Below are experts of layer 4 (counted from 0) of a mixture-of-experts language model. Rows are named down (a neuron's output weights, with its number) and show model dimensions 0-255. Each number is 500 + 50 x the weight over its row's rms, rounded and kept within 0 to 999. Numbers have three digits each.
Before each expert's rows: "comes before" lists some tokens at least twice as common just after its tokens as in all text. This comes from a sample of Wikipedia text that the model never trained on. Tokens count by the router's weight.

# expert 48
comes before: " | ", ".", "–", ", ", ",", "; "
down0:572506395512552510464459486429511609516464481476524533471463605442487403463454477438514489385502376461508473548491391465504532455497449574562523502475488551529461416514511449443440537483479485521524440561463471488504456518546490454512487476503487446465602420499513533535500487468606500414451437422503469389451489513484553428433480548473505497536523491466538525473478480521528559558500534450490510523588494551452530582417487461582561435594372528505449512451506516544550455511442541486470525504542498449467510565485501664471628502554501485524527457487581561544507448512493597457489603411565449582539528495517456479541548476439515528532550559409564577526493520497492453460455599500446508555497544527474656539480596519495504467427477551456524591539455549441456504436570488
down1:459469523527559519534512572556554531451467444537435493605508524455444500567488435547501499482540432476457504490488576537380438462418539543493552517458504527524518490540515548514581464431504548537527430488497583541528499501521527592489590481544452542441527473471537528484468518538460393479464434476537480551502583551517598550572524490542466549543510497538565552536476400439490508498530527550573503497459546476447444516536545385454512506507540430417520496495501526536455468472516588514450472434657437508531418502394440465497407446555448494511490548565574505453580557491508456422437525500510500401646425446421537423520457490414415461551470562519398556543573459561539587450563438518506443545529437446435442393515533432485531527470535497506536440564500491429467575456498491

# expert 44
comes before: "\n", "\n\n", "1", "3", "2", "0"
down0:523560536413456522375495426461476448492482501529543460485433496598501533484522532540529455564512444472509632527502504543450466446498548517530436587507552512520561471573516483514534463483558478511514494436406566466530538506532518561594483474506488590471509449534419495505522537601528518482414469515452527531511427497549413423468541495536460517479486472645478466479574463483484549528368573556491439564456553547527500507485509629451500447516529455468544504483393505539539438578417566400551568471417449608476522554484476441559550537493513398470503495533441523424420547525439550511425458429473534456500568453517525497475465465528417511473423487519517515544556529517468419466486494403629575526517483493536494498494369574486499541457511519536484451414475419454545557535551600
down1:440447533479454514576525484474537483482514482501517602499500492470463469455510529420423519457495543521511484518485522498444536580486503534471446539505555479434455430559495492544470373491488481535475571504530619509551478435502502473498408486416454510506464440463495419415548454426595543479499513473554555472499487588487535571489532608504579394510425512551490541502505540589520466510522472524520396534436384530436459479530531464553578404443580551509490467484552470479541472464505481593440457545424623486493486502324533576463543473570493518480577512548544473495580534460518479575436507475563518549493525481442436495509465513531542524533500580557460464507474548463523531530527487506495475553563383427478482519536519479493532408466577438655518506364447540574442534603519408

# expert 52
comes before: "0", "1", "2", "3", "4", "6"
down0:470583472481452449495449560483568482486514394399524432540517547428553513474551487395515574526534477381441501536506553473592568509408486555545558632506495481484472468535526463532451483540482505575593518429515492473473525500530582496556431552549354482569483420470462579486431519430539508500416559579534465515441509549471444480512506476535437438522573465528485534423594453519549473459541480503559514461491528442507488505553517528466479482486512413477405422505531538437417532479432499440546498488511448528470590621520503495449594562534503630447477497494464490530542490442506512546543536419519543488518546456485524410521565454530498591503463461576480563509541412593473523429393562484501582517499546644498454515454449396455523502487481558516475491515515502482438472432564479
down1:554466405495536630423471504452464561521581643533541477485506501486576471500484481492480497426469451512459427475511489475528404563539556589497422581529540500543480539487547539424477451550576526470590519526492423581577584522561473439483452458429498548541451497432457455545513517413522488471547514396469485415461487482533470464451529490519528519476519565583560504382416432619437452529506479451492578450520480475519500473515420442573496592535431550477484511511479441384521475440482508514467488576415468437536500538519521426507515461488513546528532463510506531554479530485492513568494563575454443442463512551428387549541624510399532531494477580555413484470408503517473491473464448545483537508500476577520421531517527588482554442511621438554550534472517528509534569446547437

# expert 34
comes before: " of", ".", " of the", " and", " to", " in"
down0:480424533502488537600505415478496579489561539523531532509506595584415559520597537484509550458436516455454524486469469468462567561527534492533467615523552553441551412548401418464414536514443552501400476478428591551459514501425516452526471499513509491595484437443551487445494503533395534494520528506539473574405553561430502578526494498394426576496488488521478523527541468559406482503492494456421418485552492511439483490426587464415536491487513484453517577498529436591538497595461530436444585467523507526581482623510538488409485486436468596548499505547513535549473537541496464558447507508481411595410478491509483498498446464575515513463436558583454536391445552470555546494546537436464555545429444507520592518542490462434519438437464508563512450422470482532498501502552458
down1:531459472519382514490566480474554533496496520516433485546536480460483489524458451504410466404504482520545405424426562556511555447586533443513495543581482532425557403455546522540559431499521576511426451502465475589509475535453520463449503452442510552460503402516458557544459516411495542460549430466422585556579480516553510510533512527489483513468475504448434555432513457606457564486532506457452539466450516442579417545503465524439608469487539477447518513460544527547426509546520519584575524618464591407509494487551533587490553531511455517594491546500526494523503485461537439478569495468517610451498507546486533509526549437429482474598569520346541553606553527530423565425481453555452535461540500599499476395462502439453458487487563408498423467496397472505486512560545516

# expert 5
comes before: "1", "2", "3", "4", "6", "5"
down0:545519539497627520535416554517539533511559579472563483499418535483441575441460606598560518457551536583568526563533514582427494533500497498500366454499599558557537537497426448509500460475484446453491449506437537417488503469566472458480485444453438506519602499445442461444623546512550514500524413504477477498559548631525514555493501489482472510482510475474532500596448412504518391521504518572537450538506530560543617390477405456495500525508563473542467423530565475457527466447531537416515400433512504463388550440505538564482463511452506569435388544485417489506498488465498518515512475522524484458503540515510456590467615559452564467570476536506433503504552472520475386497503454548453521526485444426499451517442526505506531439464449471533479415427499422549515577545488558
down1:473432500546550431477456544538561538505446474480489474588565458440563474511567467592522476457514513477534438566490501446576500478516415513514400535468466384535503464484510463482560502510529448561527583526531561488490559577442546524469525613525483484537602458550464514419559504499577526454549506497406465439550498510458490479464549548465458464526520518526456543501489517435477488422549582503535464503569518477479465542517432387628605385500500426491501551483584454338472459491433467509508373465442469531530477509498466521509504503450521536410509440492485588496556495406525506449419509447450522524633433551502472563527515495455498528551476453525549596590494518487404461614477565535428526569399522453530438537479566465522450448537538573520480539553485497399471498512464577

# expert 6
comes before: " | ", " |", ".", "–", "; ", ","
down0:469460488444468563494534554549554563465494485585449534430530491499523520466494419555502400610497473450497414476484515458461507507420527477543579501470581462487509522432484517547545523397597484453536384537406486483610483578436508473460469525481491510515446464437524507554461547491592585528552515511520569544487559446585537559418538461456563531550593501449521577488474521450454478518549469473559508491506429453480459452525545435523537542429510592458461471456483459494568462503533590400500473499538372482372480517516522495421463513458570368533574501548443454507512559385512539558423498489582517398481495485501494471554497542499523457543478481527473537416557550528475504456596522477554508500477615506630502508470565492501487491576508580410559439443424559508519452480462436
down1:508496485519486572483516593418540510490411560428536444504475499488500546466515455522588461410453512497492466476541529417473453445515476547488530549549568545444486573496523505535502491563501486500462478452554549469493541513574515521589495464586500489423477530494490435472501506587423442426400526562582506585485446621637529357438480590364498571543514477434439552542570436565580573506536479430450462404493501453529416456515480388488503527487512507471584540570524562503468478488480547556423503507514456469439472408475524511500541466616424514494497477538525435516531425538474563547550468546452508384500490478517557486541508522427554521558576431622544601475412629488501442473492439474508497541484448480420500506419489531492507434494525525510508513474454551472493540511454530

# expert 49
comes before: "| ", "|", "-", "The", "==", "- "
down0:528527543443473482510533537447456535498453494493573542520473478499445412435524539493457603501477519529449473541595436542391533517469495360470435410572503499516509520443550550412522527478403548549496486530645554535463513547462430484420509514489513506471423508472521545514439498507468549474465460443455598579470543523483531465519551490581535470582513499441475557443560484617499582498494567593467572481540519577488559542521456495518572337547527517486463468503463516502445545462457458524485459518439522454497464508449438530474462493525470616541446479530544635435491490471467577532560453477475502513483529511441503531490550428427538537520552456513437642540489545441468451460437489595445461454486444545438452520615519454550456573407458482534545500479440510584483379560529513
down1:548467524479606509485479565608524582514384502476516497573487475517422472538486471488501501399522540496468454504424478577517545610518591501417527446439459512455433470377467519404470488542518540561537496519489376520488507584438465454469494482469506513519456477491504430609489571396485571533475440515470572516506574489505417521458431485497460466603491532584527430412518604479520578531531567524548414541522475513513532460595598497538489483521463494455481526417602480525515570518458494428500495439527454540403434529508500528402517487483534467494519549547450517551467582486469543584462477576475467542440457554497533468535433636579527446577497469418486577477454535457574510454488556550476469509419449513473531498497555509517532581432485477408510512431491514538550487385439506

# expert 50
comes before: " | ", ".", "–", "; ", " |", ","
down0:446475578555421530510447516410517466568388451523398494477438478486540430539483519498562481584414613529530436494487553456487456482492557449547453527490538508449433572461488512535512544426532480475567495509505550540507484461567522531566519569456607474493501525555518421444487491533478442444539528527574442479490513546552434528460507546552469490566513477539573498679443503475468503482476533531585457442493504455459474549559476548550550430441552464507425500510517456457430479558534544527458532556516610412484517559577550596554505536481466477525534519395472467463509415574619446525502470399538534452426516418538485522508489505584488470457567420526586570479415503542515499480464403528436511589485422469503529484460428484560531495645479454442448535441456547427441423477502491
down1:540471474407479392578556490511558498555540535416550411457563498517469512520512501469464481517577507630474535519484449552503480499526538535481487454499528514544479487550470489527425428424523572468462447498485490411525425537475454493487513606545506489542543518580588528527544538525518529577461551538371640431477423473417460430586537436414489472487476385442453628449471555411586483479466477496437511534523483447456503570519558509481515567402582515515563594569508516507514482526529445440476523489534419508459544568464622518491497424486507489508446455476567461482519447548475550617536554542494428502467394521500488469457408441511543572475448503548620499469457493484484452528455400531493453510503514521581587456522528496510407520492561542489426476483539505519579424479506468

# expert 28
comes before: "| ", "0", "2", " | ", "|", "1"
down0:553576492542511435562559456414442477538553548505484522431524577465453471459459500612428498458458482575554492541405458554471636539497483442472540452460542538519486562547468606581490519485454525397487518540519461478524542541525440476505539416455563566505528446373386506581523468446519516528554512454511523523416423583419491552484484493549460532446469554445565571457522483569510619568547488566532532494494522546456480458391524499453480486448495604442554461502509515509564578442574523496567571461523513508530467419539562497406487491456505472449454460505559560458459526487463505448472479374554491526505435477417472473504564436598547466533505527505504537470586504391527444427471501529558429490436453489483580474495504499550462539372525575502592452495523453550449440530503484
down1:487474480561501462480498423466474462457628582465539508478502502484505570456516482462501614449505601516535539474441577530524460525607446481542515536526527559489481491531490407443422483440463449595429570461566433417539550504527539583508526545450469582439451444507567536479417435441501388499531528437470533569571590441507461519554608493493472489506488458548504554477504448445344576488500438490529484487556449504502443508498463465507468519437545472478410454509419575545541540424476532540537547504506519421502587473515457493459450419477459442486508557524439495553488581548445487541513434568576548486545522479574501501547526503514517497545479495504533461483522432498511503488475633480552441549423630478487521496446456434533668521525415563547482511460535464515465456453371554

# expert 19
comes before: "–", ")", ".", " | ", " |", "),"
down0:447548480498475494564498490492465530445426438426615515478462459585599550490489586447501521470438456434491457537532438532481539459508566493476593529480393520496449446452506559485557615491585468427560552561598575515482555437538475475473460502571556535499451485548583552480521529526512550446423517558532439563493529591505427614488471548542485546513447441507494567467492530578545410368496483489447486473474466510512510538524426564470405492612310499501508405549528411527423486493430527574524491527419451500440488471498516504404428476559449536526577436466523409505523506487548490454551480533570623485519507541444495582515523534555517482530533524485492562408520509553450534430452448502504551452473485484577484489511520559576452457490450499457495495518473539528485491495414424
down1:537449541519478422491561364539416412473509522562446521582452527521499576502538512458549529548545466569516474478424505567524563522479491519521510413506504470514485519616474440500509493495491545522498563506497563473573486429594457493504591538561472491557488481480511498510512583470353398493504476535455473442520449541396504438490452450459382468486427503499421478478463465490461445441505451492434498529559395480501563554550563418425498522451577431510496543511512562474504520550507514531502468522516484457535469433555528377549521496541521518521569645497547521469404539480555444492518575464537549472500471610560425424442494381417465445552436556455486517500514495514529521455518502528546441492480455480484567552487588455486541562457519488552418588568562599478471525502662534

# expert 32
comes before: "1", "2", "3", "4", "6", "5"
down0:554495500492524497458532551541559518460563476605488525481426541518532486497421512640528450414412540462497445493570497583466463381487470458430502490486524653536569523446476544457523481523469523509497478508511487504433538527544409444514442463471484556472483508438450464511461485498471449505378513477402492480475546528466527464607551488507511485463625526538551531516540577497498515433565567510427429430628586420494507517407492489455535473526464491405445515543583480521480493497572515547555435508526463476491516394469507525550563471578465444520456467466576574441510559479573579435471463481552595515563445554471412406539485512482395565571530553379419462466481553511476483599557494395487508525560486479466511453466493494578429504496449571496509573514486475553500545554514536
down1:485571605564432433542499522553480533503453475475499526505424575414548482440486444543534516472560437506536432527513569510404549577394453544525535498442512552390480435443505540458493439545478471476481556442556557466500477491523624427463482500506456578565565450469468459500524504496394519463471440476411443519541584519455418518493500411566515462526488498432524476551596447504512552508511404494585510425493598445552536481513503485649519578440433515467470436427500459488523496552638543499526563448565551560468552399465539538440545481522416562475500583505473546513582624399477492418518535544492521568468469473528501562527509497546514473481467489479476488536508530550571447531621513481491509446549467489439486414479451430501477527548470526466494546579486369478487529471507508

# expert 17
comes before: "0", "1", "2", "| ", "3", "–"
down0:538489490503489529479521374421459466520502494480485467511464486424496528562525414432556536449539505536546528586520492534556470470484643503446469464470542556512520534550491539474586545479548497491524525510540493525494520552451500607518507538519425552561487557485532511442455479541427430558440495590612562494478499483423454502566546535412524643529478464531558435483492532431524569441559387548521425534484409514514425564489486499462392539605448465533523465538422517497488368521477493505416489528479503570535539448450529545461561523504454495524468574539448455474537441513543496464486478483589527450561456515438463424429480545551529491515433480563589587598488618452546489425488565405415440608523435464446468500462551525462503404518531404484520483516434493517510460403550508
down1:447536573458446496482497573479443467501525526466608525586606344434471411473487433497555479528471547496507508527519586537558586427467494530481451531516457487435504435522523470513526437420500517460536492480532528532509456529487438463380529451565491484524530566427480559476511563486435578465577587496498501497464508514538494523609549542566561386560453597376588534434434447529425580502567500531503458494507468490521488578514484489529487449393536535419430545526540520478423470544375601416523593449439482410525534531525479511465492495495518557518484452575509474518495469524466484564509414580540455428428479516557470481542529533482479507454487469545549553469489467494489544535444556479497536456421409471580489511531549413496390529559541492475578488485567541521625496455498444

# expert 41
comes before: "\n\n", " The", "\n", " He", " In ", " In"
down0:500506530472516581537400561492477563571448488397481560554547412506477510611440528517525544434441527562490515458453457590445415452509591544579541485552454526490589568487445460533477498435506462587519491455451547659505478493344472499484519527460479577426511656526511556510480473485490506494461459609557521507451496496554520588603473497536520492547513433484521589518477513553472535454475484565563480443536441539559487484520503444475556386492518502505409457463524543506465478486514446592559525489557596499455487477507500499428566493546418491468535436576493484436486547528521386544469509504444515466570511501469437421513489509417491499459486436420485512538552596522496466486398515509489544541516477474479443478419556556519418514448508424577433480499437503383461532574531460
down1:554434401367631520516464480580559534529567424525576548431511524564483511511450534516404533470519549376510497472464405561548522468499402488592527437480416492442508400520484451471474494498549437513546479571526608575584550414507524556437548428583470482532587507540433436515565497474533503508528541491464502495551553501429550482538584469423516501527456530482501534536518509556461565538447425535478510468534542493512554467536386535492473559412556421487512521584475588476554442465426450425494481564461526516530479484437486490492531462481546525557505462473420522501405499567519539454591511503420532559508438508473493477420485475421518551448450589519515491459607557519563552501467502521478436412404521592485525444518458446435536487437566528453565578513509519471492510526490416

# expert 29
comes before: "\n", "\n\n", "1", "2", "=", "-"
down0:528472483396486545446430490573632533424537481508473391492531427542513509510516457513596354541389569350505469384444491484498474494509428380543525433405516516501480498490558510449397551475468503500505555439467576586421466486464498496517501478483529470535459557493538440516454591572561477492528585489594567502512523514548521524500457456468459516511484559466441518527513539578553474457483573556535463409491552449425400507546460508585494524527522501517529492529465479454519500541495496552550509455591473537449563488527516468491570550472593506459536479505521563543576503540428473615494480500478468476456484512533559506591419476509507414475494523534487560497522479627561494484490463465514454536381533436415459594461492506483556476600481548445431478546561551459514462421466576
down1:483540505436469468533447553477494477561467579517535482506576495428546445498520432522551511550495465482411481487412504512490478469501423442462565526378429576425436577510537514472572588440526492509478520513467452611479525501538531502525612591507499390543491547533568536440463614395473568592484474577508485505544474455525531545429527491560542553402545409534585518471447478458560583552552532541484515463441561487395555580566428444505516567495497533505508427502525480511483555512496494473478540622534520495448461493402531517550453496504460452483431435511491440593485420510459499453563464455556468513554536494476561483450440393499492516540412484498492552594526538563507450474521424520490431550403527538487475601487460507454443543561564554518445395535465490455494380444503551

# expert 46
comes before: "\n\n", "\n", " The", "1", "2", "0"
down0:483520572372411553468572477508471465497513519469447484402409474515512498547446533488424509496491464433497462506561482546442466517527518507551444490454460458465458563613486462556457542482504565461439512390516430484455550394478548548492497508431486572466501494578596510575379572521438524514492418456487554664569534516499468452579449409527500523543511505518527538478429487552404508638531531538480527572549524481467465562543518552522528505472551488516494462499607556496555433470503504449429467547523464527440494450545485548597446439479535443420466517489560469481533454526526463434627517460528567482424471460522536486397513470417431588565496484545481527548409516461507440501500503552480542511453558505546559507533406402516441632522542535517504566515501515457431510549564532
down1:381568522592466528466502488567462497447377475561495505494465475443491563567450484450487470492548581433514525454474505439421477447502487361458359498538417449514476473465509527474524475436605526490580527558527408486467495538500473428501548506411476494406516665518555520498498457515541521391537559490452421547538449577574489582520505467493405514496543502417527500580497496584502519557504535557447453418414567510500457488544493472575427521529462498496483513428490547536440488482551477526516528494436497432478446477436498590461531545544486601428585500558518503567531544490592493448480466506487601499493553531476501552429539390572542516532489473392410498455532559496491572545516473572554482527535512563442423585549519546501496515465546490586489502433535497510518575503431482